Weights of a small mixture-of-experts language model, trained from scratch on English Wikipedia: a variant of Adam for the experts, 5550 steps.
Below are experts of layer 5 (counted from 0) of a mixture-of-experts language model. Rows are named router (the router's row for the expert) and show model dimensions 0-255. Each number is 128 + 24 x the weight over its row's rms, rounded and kept within 0 to 255. Numbers have three digits each.
After each expert's rows: "comes before" lists some tokens at least twice as common just after its tokens as in all text. This comes from a sample of Wikipedia text that the model never trained on. Tokens count by the router's weight.

# expert 12
router:126137107097136147148128126108124097117130124172171149121104129152099147093131089123124127139145127134139164091106148098122125132098101113166135131147158105120143134126137113125104093138131159128140122102167139110152130179084204166144135156116119138167161101113095133117119134107160133086128083114116129123185182152110090125106166117140134097121155128150104099131135100128158109125164102095154144123113110120076124143128119103110160143109163122122119109148135155100150115073139132165111127153127116125150129135096136108092155109115170174152109097112114125107145092127105151124140152134105165148134143096096141166113145184136112133133160143147149155113074081087147152123128105128098111116137126103064074186164128148156113117118114121147125139145147121131137170126155096
comes before: "s", "d", "le", "se", "ma", "pt"

# expert 36
router:123113068165134168131147182138162136144106116175130121111154133125147125136134105149074113090174090122131140100132142088131179147131167140114143109099136112079107152147126131101097154114096131124100102123094096120092121124117093089155159159117148122118122104150099105129101159108049144110159160138121099114135150114110120110154125099133111136114138136090107109130084111160155150149097135155090125123133098135182169148118160119146151117120097107146153156118106127110136122140149125131107171147153151140121178133148106170100119117118126100133116125100115086140150138128126131119149137114146174109105128160126134116082130106118134076158104082108116099106161141150085143105153160106116140141132145130126135115134127160139091111149102164127147152121198114160105129118094136
comes before: " of", "s", ",", ".", "al", " and"

# expert 27
router:161104077099101076115140107127119128179107111132139127108159143069189147177105121159131144128138123066099141110127153103117091171122047124110153108126093120157080119117146157123131109111107160136157126147114156134190130140126106151150139152094104078134167148149123128118152134102124141141186147131141149106146089112169159124158162143141169109118124108139097119130122127101114098142152117098129149108109142118127162176085160094127137133157095120136113137122142111114139115135070146138104082133160107118090139134132156135139101116106094132155127108160128163130123148133099153124152144149163123107102116146145143114126112106121147135104162092131086139141109150107127158145126132086126106121147136123087083135152141154140132119123152121144139137141114089116122171129096119
comes before: "ed", "ing", "ation", "ment", "ate", "e"

# expert 18
router:125145131143124135157130116133141149132146149160121127127111120113101135091099117117135149136122109149092118070153092113099134114128106173093159136140120164122163094118099111130116162107127148087128163131114110158101137138094108093113149130154140116175159115093176124108146119135094132120126099110103104142153148099139167119163107145163163145119131114174115151124161124139161152150114141170096108179102116133131155147130119102098112121127167092107160107127154126158129136136123134113100119131139158109096085147138101130140131134116156087097135084152128125122098119096176155130138121124074111143174139149112130125166173133144141108159122152112167122121118120129091102101119156149131121120099140114179148176094145098183098183141114103091125163139151108164171089113092078
comes before: "|", "\n", "==", "The", "-", "==="

# expert 6
router:125110107123116147119132153166134109107102144139186120136087146104108153148142154112147120112162106102120165118137097113123176106081155147097141086122170122100074135105162094123108131133084134149139120122122129106117141106147127110164127148118139104168154131120138116125127144150138098144104171117120164108085137136170107154133154089114137128159093111110110158143100165128127108120143122188158117164122092109166117111142138107116158113158060142121155115142150106105127148180151155095134112095132168142100129119108105168128137085120142179120138098110122102151159122123109161124143133114165155119108138170163136150114168155077156159098148078114140146123154103109133166116118106133127159111164138126124146091117150098114138148117083169146167138099140170145132132124127128
comes before: ",", " of", ".", " and", " in", ")"

# expert 14
router:132108156103163121149179156143135130105124186107110130136104134163096102101151146121144143122093113118140161139083174139110142098123153101137113148139124122101180104127121071108141179151117112124125112103152127125143116120118087145100111085107105137138136096069145072162102098161119144122162148124092133154137109095112106120100104129121093127148151171141113113155089125122152132119164120128107130120129103136098131094109092147104153143113096098126115092150118116169100177109131140148124145149130130122091117098184089133124168165133094130152089100110128113128158154164138100121097126110177123114126118100084159133133143155158154145163098142114145150128137115099128140146134155137095144094104159102116147104170134169100140123156113113127141141102068150152098130143153129
comes before: " ", "\n", " 1", " 2", " 3", " 0"

# expert 60
router:170085163138100126132167180116113138111154168146114170124105149137153154143134121165165114147103111138170166131141120079090111090120154086139146116125122126162147085139085086104120155141130126159131153086117103121147154125127109155103134099134125141099091116128117148074152150086124181106165127104138096100109091131115128100145161076140118096089166124145094110148090108093131129144150153125121121150129130108109108141180112130117117159133108168119130117180119113145161125130129153125126112113145136131162129102099117157118156135148134110124136141156076129132099135141111123110099099092135109132138150132125135140107156099149094121130150128090136102121171117172072136160106111097151152137125149099145148158119077132127105155141145157139108140123113088138142090066121113
comes before: "\n", "|", "ina", "==", "ic", " 19"

# expert 9
router:107150109136143124140133142159144156101100152116131137132092122114133103113146180097086148163125106132099128118135163111165184096076153100152143136115115086108142165177136132103084113139143149158101130096100118102124137154103135114135152147150121118114097120146115098129101127092117097125112111105133137083113149174114102101136105132160139161122146143088117122144088114101132108117149142103126120121125142107141145094145122138124082109085107156095149156111100163089156094133111153096106129133139077172141157101113087117129143142118153191116135116110108122173192163099121150126161112135142173142121150113124144155112144106131131087109078159132148110130101085176101103110127105101175149133121135115090146116122122174142171133133154116152163111125134129128161144133111140
comes before: " of", ",", ":", ".", "n", " in"

# expert 10
router:111122158147144130147108127110097093086113127136129125141135095139129152110140143114100115142138102137112097109133124122129109143095098113148146139123105177114132108168106105155128157116127147094129154151146166144116127101134142116083082122118111122155092118104094098148112101094134172135144086118119093158107099116108140172129107129100103176197155130134145124132161147114050134128085152088081145126087093132132122129172139169135110109143173152148127131103149132117080092134151103115123155118126153125123086118133108148185172164180137127088095160133125154114130120087156115167056150124130155091118116148088114102129107165157146101100118154137141122145128113112118093136112111135147129137115133128113157167111128104111125122139099138143106093115123109146097119115164148
comes before: " the", " 19", " he", " a", " and", " The"

# expert 23
router:114139142174104157131148120143131118135100124123110117177136150153090145103106143123128131155129124120127125159136097188125169143160091158146109119104104106122096129145104116134153165140132149110093130171111095121049140129135127150132122155149105144124157151151175155163138156153096150110139092114110142151134111101096124125090106098131127106112137113122142131068113121115102107132066145127115150099155114152146127120138143090075107111139102130139088144129129106135170162144169136166150103085132111083149137120128111137107116092179109119151127135108098120123090118117122063151110093108079149111111129126160154133152132123107146121105112132109109108131127108152084155151169150171109136184145147136121151124127141107106099105161103152130137094088164120125086156158134113
comes before: " ", " the", " a", " and", " re", " f"

# expert 38
router:122109109158123148185129145146141137167158094108155120119126108121161132105106128117120158133125160131089073110144169119123137121127093111120092161141120141135133129127145108117158113083093104104155145125133131144105167115109126127119169164075162126148163111117188125163128135157107094113122085136125099145076107096137144131114078149141123096105082111103136145124153114092161167129088110135094140142139137132185144137139087113094158133144110127120118126130105109161146112126149140130098079122112156135102102126121146162123109104109134076115144115135124133175152155144168166170152141105093144139106090171135132122137145131121160131161088144150154093115087146154110146129169123140123099113137168154152143143101169105135132136114130113095157096116180149099153135090132142
comes before: " the", " a", " to", " by", " in", " his"